{"num_hidden_layers": 10, "hidden_size": 512, "n_experts": 24, "experts_per_token": 4, "d_expert": 144, "d_shared_expert": 0, "hidden_act": "swiglu", "moe_layers": [0, 1, 2, 3, 4, 5, 6, 7, 8, 9], "router_score": "softmax", "normalize_top_k": true, "routed_scale": 2.0, "balance_loss": 0.0114, "balance_bias": false, "router_noise": 0.05, "router_bias": true, "init_std_router": 0.00747, "lr_router": 0.0014, "vocab_size": 22156, "norm": "rmsnorm", "norm_eps": 1e-05, "tie_word_embeddings": false, "optimizer": "cautious_adamw", "learning_rate": 0.000536, "beta1": 0.95, "beta2": 0.95, "batch_tokens": 65536, "max_seq_len": 1024, "train_tokens": 500400000, "max_steps": 7636, "dataset": "wikipedia_en"}
Below are experts of layer 2 (counted from 0) of a mixture-of-experts language model. Rows are named down (a neuron's output weights, with its number) and show model dimensions 256-383. Each number is 500 + 25 x the weight over its row's rms, rounded and kept within 0 to 999. Numbers have three digits each.
Before each expert's rows: "comes before" lists some tokens at least twice as common just after its tokens as in all text. This comes from a sample of Wikipedia text that the model never trained on. Tokens count by the router's weight.

# expert 11
comes before: "1", "2", "3", "4", "5", "6"
down6:492475471507536491516492502479506508446478507534545498487460482481479496491479492528459489521515469501497457476497496493498541525540495493501524522506494477525514511490515494476492521501510536488477493482487453536492503546522486506533472553534518481453494480511500501454563454528514524455506544518538540491488508510513529480492470521460517548531529489480486530495515500494520484504495
down7:493456531538516494470504421495489494489463550451538523505528471479509499494521512505500493482494496494500529509477496494506455513500528489475490543522522508492543476509497485541477474484517465482534546487518447486489523486505484524494461560506521482489489471520513498479492496496503494513489462495503502533487500500485508501474473478447532456512473514496490502514518512471549519490496
down8:502503525457491499480484438502510514536532502505536548506501524519455478521503522512477464518479506529530514489468510487509510541512499501519480475503521523469509487499528500522484513506504497486507474458491422514527506509494529471489499495486487452484513523485513503504497473507467515489493497485440534513552485495470498500478505521469522507531516479511488494539511516508526515486463
down9:505495517495496511475487516542499453510488508531497510503528511453503525512564473508533491470516505470525509533494523542488484462459537491525546478515509513524521531511477443504481488523475492542479500471503462477469474521486515521478508508472463516467476461524500488507500518486474486526507495496531498523498536503467516492530428488551529526508472514485494457517494493467537527502514
down10:500525494466481505492510495525519457498507492478511486539521548485490501498504485513516490489522524471486523511512509492504489486500468516504508508485451544462525533543509509472534458534442500533489502479484508490487501527500511466519524513476487448499518500501533494541492485531457506488503440540523536504500501464518437461478503517478502473532483503517485471477498510467487506498497
down11:531489504515486516515472557509519524505519484463536529529510529404488473492546490508516491492500509510511526493524489540466465551510512488495484503514533472467487485509481495470510497482562518469501489481491492476441490475481471504528479485469495498543446514497520501506491507519478489509478520540514524516489523544524473499476498507528516471491484505529489478479529527521485479518463
down12:479489467465512455456515505463449475483479454504467495530509529470513463461494459510434508500527496474467519492481443519489507465512518477507461544467495491487516545521484475468496495494490542542468455521527537497510493516484512470499516529459476493533491471514518484519452512518509519462476490537504486521546534462493508498497471487528485477514471513464527493480498507486502521467458
down13:462547529471505541468470502468465499530520447487485480479511510566489509487516510457470513563480479534527511496482470502470515491478507485498487556520476468475447512528502496488517469488434470519514521503485539542544498538539503445475447491503506468470496520502475509494512540491494515502493452471506482528508496468462495518498509497480441511504509507509528512470495497484514522503545
down14:497511503558495474496500479498500532486548474479515526492477494527450523479510505532491462508472475472505448489472496515488478511502526478505521526560547484515493523485547451549503517479453462503477498522464505548532535475497466482493518515481491489539495471493491493484510450466532502512515526459527498489509509477561502495501503535473537521488482534442524486470503520504510473472497
down15:438535484512507515553497493509493503500528490510516430510487514507459479491513480495545472494467468529549500504480515526454494465479487527548526473490436447484510506555539537441499550467508506498484513491486514490517493509497493527497468490519502514495429509477476501527521529521502502501510495496460505511514491515485468540465478567490506516533464498518533494547453535526490498535508
down16:478497492455528534465495536459534479503478471502527476525492499455502492520511519479465503501529511469508484436503504544506482489472504489494525499485527513525490441486507491544503506479465506518467478486474559510526508475485487524502488540530515540497519487486509460474508483479490502472485453542527467473532547482511480521496505526493528499537463520505531534517474459520515515517523
down17:469445478501484453529479520496497550506513523503507482474504488496509447465492495508476491499494516530522491450470542512511525542494496485519461463480470525566513452515539504503509484485536480522528497512552514502503472498503477543517497528530529548499500502470457479502518519463487486502504479476488509504491511523549478511484479482496558529502508502493534474549497489512488508502470
down18:480421530501483520429485506500498502508496533477504489495509494480526483506508477531512545489471520534505524501516486463486493485524498467498453533471478498506476531524502504472498497475524482518513452503538415510500516484536515457537515468488512509490451516515479538500457511499536499493485486491473533553512491494533493450463462473499540473462514516512471535444497499493529513539496
down19:502453480485481438545479507491467475501492478476511486507464536476512522473455508491538496529478489514510506528583488475549490492487521499480457464481492477465505511471450478491475482499552470494506502489491472495522466513461515500503517503469480498507470483488530539523513483484487490512547474513507517499515498468473511507503472481527455487491500514516510506498478487466536494490515
down20:487524461495516499513502490492528480486478515474545511510503496462521474495508513543514494488520474529456516465504534515485459547511501473469482508500482507478527463484479479468485510522646504486497530483504569475514471500492513505502531491500532527498538539472461471475484504498483502529485499530490484533478551499519527501505466506521543505503485485456507500521486495499503479496425
down21:486509508491530502492524492470521485500531465467452473487496477516462494551471486499467496506498530550503500484516546466470498518522456530535514481485484495445475496505483506513467514507599509492517503475525582483458460514480494519528475500544512521483512504489508515526524520481546529523507419494512518522490500497479516534495519507529488525503538505465503499536515528509485542530469

# expert 5
comes before: " |", "%", ")", "5", "–", "6"
down6:498455505533534523488511535527524442548515525490500487541504516454497491446554462482487496491495486498483508468531472461492507470481544468459497524546506482456498527531486484485523482507450524486501460530504479511472519528476485493515534508482477527532541504540504485499485490509515486468504527446556508434549511481514486479495541524509486519473470502493528526525512518504421484488516
down7:522493480519487483504462508540533509501482495471497465465502479487508503503482511485500483463486512487500475504517489502493487463493535503485495539470485547515494496560490473488479512522543513490501500507519504504509516503542494510510511477545472512524507488502523558495497533481510512469493500507490517501522481535546487501532520490498509456482500470512588514515524506531510476523480
down8:529433528557487503505489497487513554467485486514502505490523441512518490531530507498487493535509520508463450520490437432516480494469480505495506486505536488462503510522485478497487496543450500519494496534485542484471539489528480494508502466491480492503495500501526479517552501541519495501486485496480492500482498499488450516509516483475468489572486546527518516517529488497461458488493
down9:520515472492482524519510483500564517513483500489514516525510531457495477488505456506513506492534555529473491448483498495532469527493558487513455456490497478430532525542493517463498466493503502518489477491524510483463496515499514461470523493459493503500505514531505501526476471507516510507500464491520506468490489457518483496493533475484524513476473493486538518483499483513461497508484
down10:563516478501475508486496516510466539468502521479479470514489489533502469526494511525511515519534489523519411477476485510484510506477481511519549504498479502525472451488534479513512509515411500492490488468482464460525469506480510492490478554498499522501507476497492509512544529516455471549499485514501481501461543496469507541480506542533487530493463510497471494547505481502526525555571
down11:492513456499495463487491497449448444501515496514482492489532534537503531528502502467518485502515495515497511494484476540486479484521501511548477495481520497503477504455481544501540532510463532495499491544499495528498518511517473505508530520540510516529489498521490517505520528440523544521491430527486467531493511459520487499513473499461470508447524460529493476485505497511490533547518
down12:525514504495535476482531493461452500492481478456483463479549512424520458472496507506487534523515529493507464524486470473479525550509525512504489499429536533499456503482520474483519480518457469537451488504492547467525510489484540476513477527543503498473523478502554501489534539521501480480531474512473526520531477519508452466492521542491472464518488519493478534489558468490490519528493
down13:480513492484521488505532500466460492501487487497488506479524477508504528524435468496522505511496492553496494503495474490505504499545514500522513491470492489498485462542461522525491477556406501486503492447505489506461496495481468501551489493478479504507481493550486475545500491506510523508499528513490504511526523491504522525503501535472487505512502508466490511520479467512470487486504
down14:495525497486485572527506481530488506492472511485484503500491496523486450557501517491485512502502531532470465517499519484524496502479515520506532506521534552516517508485550475549483498549570506507530485527499531520467498495477554490512528478484508527453514486528526478454517483509484520469547509483552528500521523529522495473470519482505498494522492490503500510488528505484476492509491
down15:484447494453489565545476527506500548530520525510503515492450485515484503506532495504487510456516450543533469470530485518506482504510512518558548484513498493480500526531498527538495465574422485520499501499530424476476498494495490483534510490467468516476448488523500511503468525492491521492503514503488522485476524459496502494461531502529529540493524475504444516530490505533517484465521
down16:470495473462517497534532495527441484508476497504500519519531494437495519540529503500496524492512468498476469455502494525494494534471512513493540510465465529467493482490502487474467469539490481506502539472517482527464459545522492535543475489463530481458527502471474492518501449508529492530503492513513520546527541490454468496455496493514512527536563511490482482487511493463442477531498
down17:521549539498481500511512474448481485465506467508460485476547476481524522483513511507559487539533458501506530468479483497542476544507458500554493509546524534519475539411507475483479502513405491515479490490474458475512520526493500506491469545519468513479494464497512491493525520539493512485492482506500495486526510476525538507514504499531511516478506508553501506474490518490528477521514
down18:470511485486510502470506533520478457469509495459535456507497501500463498471518537462500526496535512472499493495465516502508470500467466490476424518498496536524526503535573525551504501462555524466542521474501464507494506539490564488482504471547525471553475539469475484488538496520479486523542468518519484499498516485495472496525490472485561493540508497508466522535499459538487514524462
down19:564481496502497480477479511529489481510487541513498501530479541512510480455475475503496498463498499488531513503511475540472514516500524541483503502471479561506470487476507501487533486476451552538494481494522464528502515517452498503493545550510493485527559479548442474487460521476527532530423500533477485482490479492519484499506520532487502491471504488495505468478499482483509482534523
down20:539505508501489465494499534505439520497506497529520499470525443518465503494516524498489548469476525502505485549506489503542529516516518534503491492496454501548483498504472484508528529492489487517527475499491479505511528495465498495489534468505488458488503446547521520489481512554525489495541474525515481504509456509551461520502526525496495481511477475509495506510547487507473497521505
down21:524500489532494494505469500501484491483514494511503521482554447488488511524458474502478468496520486515534490456552490554485515492456538512532520484500510542538484485510487497530471506541566478534532487504452491508515455509516486531508520517484472521493485516513470470511506472505520520466519506480502500511490531494514479496514462502537476487463490498462536530481491518510525544476520

# expert 17
comes before: "0", "9", "8", "7", "5", "6"
down6:477524526500481511539522464470519480508506510522461520531517488504467526508532521516517530493488467504473526490509515512469502462503460481515490500525476517471466511495493480439531576502525471465497506485477430504493516541516505519492541534518506515527500502485510515525500559538470496532477501526510527482512518471502474485504532490505484524531480490537510465530531461520461511476491
down7:466427513463531529498527501544519448453516497517534497540504480534456514488490467488495494482539540502461550495508467525507492504519529490545504513510483509534491520563519523528517532495493473497524537540485479524475491508481513461492525484514484505521492495514503516488502504548497513487537508481500511496477517490471491492462511500495511515477489533486509475488486508478488520458562
down8:499491512525509509507513524478448492433518479522504516537548495488484460534456490512482514512507464490492499505483513447487491453499489510475537550498500536536458545508527488554503528506437549473513515523502546487529512539499501497522491514476502502511517488512533473465528532534492493523478510505488484445530529504524454496493478478532526489496472538498482518505513461477489536528520
down9:510505503485518541518488486490457502478499504503471505520470495491513496551495506538483447498505546465479499518541513510546505460549488467459520460519516513494520530515512542439534524489549504535522488489496557506489472480523517518558468511506482515523525509540465504527520524484521496506510509512488481524461492506521457496501532450483475545501515491520526498452502485492466470487461
down10:474486490491507520520507504486482507512509497495501515535536505471489496527481525546473518505511478472523518483543524488512491508453494487459491517559548482457537489495504473517502552483576505491520505528446539540479498524474534487513496509523458476525473496503501506532484471506511481470465511493509501449457520501512501510581494461535485522477525479540529465543508477477492504520443
down11:521528469500536506526512522523507469467503498530507479506483518425493483520516490485529534511476522494508490504497464497536515490470475491493470531469471498492496521525492483500465522501418530513505529521493402448470482495494473531469512519475483488507488445484556470502508493560490512496516542499479492509525513521519517543515518515518499514484551493530476483495461488505523475523548
down12:464495454486459529524517534487455494499455441516506472544491561519476479494516476502465489521549516509494473470498499494493491546506493530474526496495515491481469502475482544454482480511498483478487515484463536509492453455491490508462501533494511504507514536461526484486484500455494503491527502526517529481513449522469488516518507501504484487526513465510497524516533478547483465492522
down13:490487496547509513515491488511532552517527527478522485513535464530498468515480510496512454542526492487541459501501518479474490515488515525508519509488519505507500525454520464540506522483563528469529484548495475471484497509519460537496499526509524486517455449521524508489494519514488488510523523492452497427503506507490530491494497498525508496478483504527541453529497514512510499533498
down14:518508495460520491472507503478445507496497489535468495551490495476495523518478482495525519526493495495532497472519475493537510488483504484505480524468473508513462514460445506525515478484404506509519496450511440483501519530512539493516517470506501475498522495521498504529523487468513465482508517516557502464518503468551477519527475511489451487481507482428483546495484490472481500503557
down15:493459499485455540495492500509445503463483470498518492516517508518490534494471492492500514499539498538515480498513524519494447496474469483502515506451486494540471521532461485513530514474438531471551517531496482466478494547543536522476485501555467426465490467503529479442516466547527463521520461473494487513541517521492473529502533516486535476464480487475480524486511474505513561506552
down16:473499514504517471502494516485515516486498537531491518529462507462464488514490542500469480491532414492492481475509481524494533503491476506534499527511500480455517480494516478507513527476546483477470518496493479535535512512530497470484511461549442546473485491503490507527503501532483495489468474511523538500493525460495525553497538469522470493483503495424546501495509524453498560487517
down17:481511509486492507490497508473494498480523479487499542443518524528460512515512491494484483515512532510521521528489496449507464497527546515491506486512497475471492502512487493533497478508607510521502492513491517481490467512518481497525515491533499518495459486472464523473487534491517523501460495462457474523484519531477541456511475493466480483522522551529513486492517539493486451501435
down18:504508493494482495525491490452488533515511488538516495506501480484477485499525485494511458490491509502475519453537541521501518542509547486498474524526516471519511497451522483502507506510592510539534504524480478520514523491468491503466478533486492512503534501489528460485494522497522478433482535523533529464514478554500503485484508476519522499519505499512526509474508532456471520499449
down19:501461516484510495489543517506530498546480498487501485511512492474494575466516507537521516457507516500476495529509499517463483513515503482511476485518495514503506488498508479485519504510550546527498522520502458549466471493484479517533498515491517488449449456505502527524487475443531470457524536521484548525544462511474513491486537528466536463538494512469498503506519518494489529511531
down20:500561535503539518509499479480476459455559545510475514498482511495472511494496489505516442536564497497490509444478491526499488482527483449538529506465497511559510521451511469485481502452480519512497499509485476481484509520515491554498488519526494509471485468525513470483518492500485480469491528501493493506487500493533518546509490495533498524501505500512487479457521487452559479513508
down21:460521481480500467529487488472530500494468505470499518516528481486506506475502467508468512513483489499487528494520504474489475533486498520499493496508486475489498481482487497486512526483608525524483492535459538527472533507492481488487508533464513514535454509498516531485481502487499516492488508509489504518487503480512487483460510486515518473555519489529503491482525517501515490492489

# expert 18
comes before: "0", "1", "2", "9", "5", "8"
down6:478467503475458494466525513470552465492477512514508482513507506463494483468513493555514493481528477487501501519485463551480501451487552512466467477485491515511518529522470480475546509506527522480493507524530538491478512470512490497505470486491496522495541535476509512516484532514512448484545470522498502476486516516494530455509496520493499482490482526475516504506476483510511503510494
down7:513518504500463501529520495496550491456479484481495503473520524494516532504476497479524515518467473478508540528506499504525500450479494515507523478502512528452489536508538490467526507513529478441482487498443558475515554514496510468515516492477491539544495514465493526501477548481484456500522458511492477508471544460471521512491477488499550495475526457534543457501482533511531454503492
down8:466529500500505445490500523510532548522486497509501500511483497516464506484510485476549544496465487499465496489503497500508489502501524506501485469532503514446464450450516470469487489494532487522491490479484452490486523450505493497514526444489516452508492513548520514507497507507502457455488480515490522527464514476495545435487485484498486508451541457504515497498486517474529445474519
down9:496491485461526521559542513507537493498459495486521463504476490515489525502498486496541489497486514459506517468469494498534517493516512511511528484511519478482548507510526541525476562491513548453508493498501529512485499472490484524480510450471471484529518511484508485515481503465512522518489514546537485479482493494541472523538490456492523487513482488446481493491474464513479538489487
down10:536483509524492482481508498509488480448475449494497503512538489509505531491499514521479481514507534530500503514521517471490544556486506462515517531516501502520475504549507512531475491439476485527506505467463501466494484510513555512504504521507485525485515500482522479518462497494478498519454516489532472468535492487501489507520525441507510471472510500487539514499506488511510516469498
down11:460484481507485469517469534519547513497509502478555494456505497475495468472493508470507522525522495490533492529500592498533560476520542476488506510462473496465494527572527489488495523513522528508494488464504520520515516490527533490521493495517481501463480429463522489520516461515522492513489545500499473535526472497540511537522460518518534491539571471481491497507487486460540486493439
down12:508524526513506512484485490502503495494544501523495491471526521475507494497517480488496480466551497532475498427479516613480469519513507511516496519462471530525478510481476459489507507534444488507480508476480485484509513503486524506473468485493521483485501481480515504482525484534509465498471502474481511522495514468501538489484499527518497486513480523538499492490540555513490511482542
down13:495510505516475528470509465498523427486516533486479510488490525483519469486467539525483498526541486517458539503443493464505512517500468498514459506487515502520495491511481547486530484505494492557477522494484506448551518489491522498502480492537541491489495447526491536502508469518487481490535566505552497522491524502540479546491536504525489502534494493528506468485548468483506511451542
down14:497472525470497490490482519525521503498514479506468507516467503475489548479502478520519542480443497519540508508477506538511499486521493495532489505484491452462478481523469505482539537471428480506479498445478514478490493507493474488496501506490517468511515490545529502544451525506514549540521510492484513516488462465469523518531528516540499460495518485496484483502482491509498513474555
down15:506497489531491513489491493494522507521457477490493498509558519464528486474495492505476457491538516484531504494501492505500516514511542468507486493455511497446489469492472501487499526466484541506513503456510494523489465486501513482474506509504468451508503549483508498552529534508487508482506483494502468509525472535530478503529529514514488448492556468453514458465517462481502537485471
down16:479540497501509528486494517495535460446500496497470520521469511509499423506502481509517502517517488446479512470457484492487506474505542506501478464500491544523515506469482539517496523480477495495475488488476473478487486506448544525494504507504515491522479538503479503488521505510486492499534515522499516546496477455527547498496483463489495543504483458536505495507512503525535510518531
down17:486507530524530504503514505489537482491464471496510446516513486463511522504466472565485501476485510545498492485527525519487540522466506509518462525503487473486511513544459508515475473491482497520510492483504484493505472503559486487473502521486523521495477471480462503521492494505493491485540526494502521479506465525488500529505467459500511493512495524443520478515532490504492561462512
down18:531479484525511502502545536517536455482496532526502527490429520445519540490562541507491516486435523460473459475529520514511492532484494541512516472479495500530491484506537503480476530490505482490492467537534521467468478481512537504507482514442523525492529483495529501511505527505517476506480521517489508479476485477481491504504472462489495491479539488465470528486519474481510463482503
down19:506515493472495500527530450497545500471506512494528483507477486491447465534503531523483484491474497526467470472533521517464466484511556535499527520526466495504487521499543474500492471527551494531522521540470517495508507481492450522470505518508503500498467516535510467503517509508488536471486485511495522487495528469509485442496488495515545493523495482507498516498543495503507518539494
down20:531493472488494540509507504499544476463538432464494489478485535510454531443480490492512494465465496486534489544518470504522469476550488504517515495479446506500456531529488484472496509509532492483532478455498548475488539511491511493511549517470482492552553532510512505555450495507503528559464517477461459515528540485470515503490502474498502449459519479477505488521489493473526492511448
down21:501484533502486479519503509513496528501487478543509488503468509500517521507471496547481441515510512496465491456520511507478519520473462486545537490531493502516537523481499456526475476504448486492526521501521455519515498497485512508474505522496543488524501474505484493455448462530519512439510606513530567493506454515492489500478475469490520482506462490493544476511524514498497519493541

# expert 0
comes before: " ", ":", "N", " —", " Total", " •"
down6:507531455496501504491509487505522496528439471534532510473443478510489500475499491491476512512525478543473498513491479523451492508504515503504513535513492529519511496467519510502486538527598515478511527467513525522496514533545496528508526537543510508482510507519494518500525508512483496489521506498485497500447499503505514497491506496531483524491463518511473505492499528526521523585455
down7:486496479509510510465500508492546435487500479477470486512473502510500478495471536505497507500494472472470546555524586515538503528514474519511440485530534537498442495500498473488493472508521501497476489468515548497522496512450498470514477451502482505526509448494517501518495510476437506487494497485491517486516519528499518483538494487508476534473502513512501525487539452516500537499489
down8:518482509500478516531495505481532456513468487467523503515464537465486525494460516560468543429510447479473499504507514574447480502538495473485481522481502517479541499548472524493523514489501503525526498501505527511505476491510508526497464490499531498520507467487485476484479526514513498505505517529491525510491492484485465487488520517472522506513498500472454475504550504503516525465474
down9:479518453506506535504490488492534458486490516525510447490513524490469498508534501504537493494509420474472497504522485471539533511522479492453469521507518477500520526505514510509502490484515507454452518491462545482501488536524479505479473454521532495505489486521513498500475551513503463473495488503478518493535489492457538530481482456501544534481477538518492488503533498537494495503548
down10:459548493508525500502501493492486539495475476474508458567499482519519505517492521508536466531518495490514484517532491504506507499474471517481497476514539492497463506482510490555498519490431541470479506518558517493487518494469556483479500455457560463572514494524458523480512521502477499519499508493527520472497533501496481538473512480518543500544510509515493474510448513495480486497506
down11:499471452478476458533507492482506509502515532442473487523533473557511477469458511482507516471487497503487474543536536487511480475521451500473475468517509474456531516490463482523513519498502479502450471526501505491510494481501563529477509478486506505447489505494534514483500515488489520533498516511487524489513486458524475452513487448472510474497486491454513484492505447521520558508518
down12:534518489519527499517508509476467497484467475501470510496484523495506511486493515494509503494517468532548464530495514536448497490507517490510457455491449481507481465521491486508473503496394536479518501469488534498474486477486490491528496527482507483517515519508493485495501553519518533526503501474520522504534434515527472506455504512478507533557517502506471527540502517520483488524515
down13:515546506507513510504503462508477542501499486480529497530502518523506505491525508499498495503506557481474471467478484494432477532477557516539481519523522488487527486511565491481475518507475499450506510521524488517494480513500485512489506478506520495482491519453478559449527510515504519477522493507542543491513508476471480524548462496459525515456478505528531482509491490518469473513530
down14:468497553493490491515507503495532528483485539446535455529510528495520519532550495478520504488455489518539575491495509471492494521472479499553440465538451486468470484480502533512466490543487470469477475503498501528501484505491460450484452518533530527490492494527498520541518512504478524516496462491486499491453454495486500500536510485519476534470489507484502530489453502539541506496501
down15:509527491505500497546469477494521520496492449472474480534510507517539497462521515535503476505474523516512506466517501494505521498446517481522491466482502484526498469506523505525474495507456547484475517493502438499549461518491514515516484514441517495495542460443454478497524491518503449536552500462543468459517495565428444502497519513526540530509495534511481496537523488521477477491513
down16:446518487486484469505478490502532573528519487508520449522522485552507503484516498520491433490502440470492552486518502487508522483475524515482507490490519510497499488459491509498513498480565501520492480519526474508501520516494510494484494527472548478508470479486476484498497470531505530541534541505483501450461417480499491493541479505531523507490484531514491486511475485508473498461456
down17:518457511487462538502506500518482514489520480496526488490535484504534465503508515544480536519510517494494518494497509492469464500487475494501555470535501522510531501475553480517513545448437479505531500513534522528526477482496440454499508526479491528502486516444523502437529540472484470488472487501495495498506522483489524510487507507508492524519506470450539470489560487509492518497521
down18:497517519495512496498511539472521515502477515502491494488465487539504466460523519505503476502503507507492482478442484482530525498502500532438491482507500481478504494502479473496462475507637517465488475511498454503513467508477524496521549506511489498509488501506506499509517526540473493507512495514480509466474483490480533512510521470512508484510458504512555479537554504546482485484444
down19:518490493524521488541530460507496479513515501497488485516524487448472510485501491496508501523487462498486514462537492528530536532512513532513472530527523560487544511541467513524497522485417523468456464470507540471512479506479484452490491486492494477533512459489534491490483515449513479525508494516567494507549547458506490505490558523491502506525503511520496503506499514449525522489578
down20:496471502495503473479503503467449471471503520545437519504532524518499516497486540510474526449526518500504488474470488472476511517465482478518511495506528502532507463443475496518517489471502527504550487506501491529497488536514513513462500528523526528526478479535501491514510490483436500461508500471496499478519492530494498453475509524504476479521458510516429511469535574488487511523553
down21:462478503494505454529528494518539451521531517475500462509522485533487502486526492486506511506493501488489509511530519458496472539533496469519488523505502477509500549531480528543506558482432493476533506489522515545503494474525489497536516456482527489495508479474488509492486541462463467488516531503534488476527489456503488499500479473485525522501457477509500511464522479507521509491530

# expert 2
comes before: "1", "2", "0", "8", "6", "4"
down1:495518509498489498471502500507530505485501485491556457509496519522523517484419494513491486514474510551501444533490495500519470523522508518549482516534478480509512510542527463529515524502533488501524531503497499490527528508483500449561537486525512488458481513460499509532490506490468490508516518529497472486442481476504516471460543497480523458511487545508503508506478469472505483516515
down2:480472514506446489564509484528498514489496525508478505525501497489426466537534491503532513518517497497484468493504495529509505495474524465474480493476492507442464496520489497505512468533484526475480449513494528460434514479512526528507526481559496473495543555487498503502498498532496493507487490481499495459474509501492481497522486521516507515454520511487511516489492481550491505471494
down3:509486475491488510532513502545524553547536500476499500500479522515506535472477500481515450482523489508523473504487535486506486521550488483527489488514563477549527503484504487516461517543461533490480531491513472507533480454480484501491557521521506469557479546514491524451493510510500463506529548498479508513490533487544519455518533485530501499511476499498440524513483520486483504526522
down4:489529511499486488497490458492505514509475494497478552529495510542530542491485520461478523515487527500501461451525497481536517485535478547523499524529512493506506519496492490501502489496502535521509537528430526516502493518491495495509522500511476510534455498483465558497486466505484497491527496467466528517542485473514543485496554490487533515498412577490482490500538485475504488496496
down5:473511501486507496501498475517522488517530495504481493497541527519464449516489512507520479517492508515485486509495492492490481496500468508463513476498498498513483506508502491491527476518452483541486466475536531489534489491508491490501500489500506490498518506523536485520485536522489478474468460509505501470541546453505567475514514488527478463462460450511502493468497469460485500510514
down6:505487504491489486508501500481489482513530514469508506528503456456501467500485485467509493476499509492497421509524505481516497480502557483479476510488518515501488507487479540486515512504524503482464520541546518462511514503499523500502502500521494561471496506529536458470484487505500511527526490482441495507511529499470498475522458534485465508529508491513500503496503458487486464507477
down7:535493517519547510462467473480479560473477533472532440505504479464493462530497499526463478539504518519501485480490536495459491516488509481539450526543492507505521528503504526523466533513508519498494456484512474538511524479533493536502528529530486488491523511458481492500535534497490487496480500533498483536514507499470498494531526493500514502491485481475477502506502510505504551518467
down8:479490462538534462506526489489473478505514495505510548483428562477514543508538438468528506478504501492504487472502472504524464514511504512466529464476492526518518538492499488548469519494509541497479492513533501522491506491506440539512481475490498526490492488533508528493476486498519543515479485455527493523468508505517506497529504490475455530502476531540490501536486491498471498486489
down9:515491518508489484450468535505502546511505495477522465485534459570559497490515483510477500491526536487493499504489526486462540482528471511473470507485507484511489459484536516518500500498538531534501519475482479519475502483519491485514497516544477449545502497470454487457508555468473474490500463500509503496453520521480477531508521462510503530511487534504485452519481501518538525560475
down10:527516481492511527515519487509493508492483463504491517529494496507513523487447522496469486529479494495485490478503506482462480497507524525504543491516527522499543497540504540459509461476524544464483533495504445509460465516524484481524517530540486475529454508513512582509505486504482489501450511522511516538496485488477497531561549475509508489469492532475497474539483511483510516467527
down11:476504506505459521493540520462486514498475460514529539529537449519496520492510494490445506510537481502542523503520555500484508460502463476496490500503497465513457466509528548477501487513557490524517475448481590545472554540519490471500510535509518510492461477509479489526503510487484503505492525490498492503516476492537488532493495515531477496515536494482501508489538531523485505460465
down12:529531498452513465497513488504466529476509483495468475490491509500441526531494463472465520564479504508507500483491535518443507458499488510480501557509476501471490493566529461460507524505540480515491503520503536527501484559545463527503501537498505443541499506535502474515517521513435503498526504533503502477479492532496504512502482485469506546498515509512509542482546480550509490496485
down13:481480497487502494482475469491520510483442475505524531505497536504493533496497535451481525488492482466552516486508516486471512546492511518455529505479520426503510496511498522466480515480480513553506562516457506533505534474532516466496500481482523493482516523489550499491505519523517491489500547508465507538493549504506566486497517487458568529557525547503461503503509514522509521494498
down14:510461487505518455493497431514509518493509484504485478502440496474501489507481538495490505554479481472500514463535490510476532529493483453534489537480466525535546482508505511509467477520547536473518503490493529497493484506512533533514479488498520483521520512497519517484513504499489507478522478498536475497442514515503494495508513499465499467497550455513519474534457483555484498484512
down15:573529471501499511500550482471497504510483487516479504508485500481498469473495493465502497503437551501466500494485467509428465509468483486477489537521467534502494510476539538544476474520557493539509533462503565510495500506486490507497494472465542521439484454504471549483516525540492500504496504490495511489485481508500533493453495514539503477536514497503521508494453509535493507526458
down16:457506459491461473458526460554569475513486488507525560518490527468485487496513473461505480503516501501477529479502493514532503503533463465496489490468480475461527490473492522506531536510514533493458526499532462506507507449522487504507486505484525500511507500475468505522497510478496525487549536526513499520490489532451488518505488476511533495495518450563485528506479555485484507497456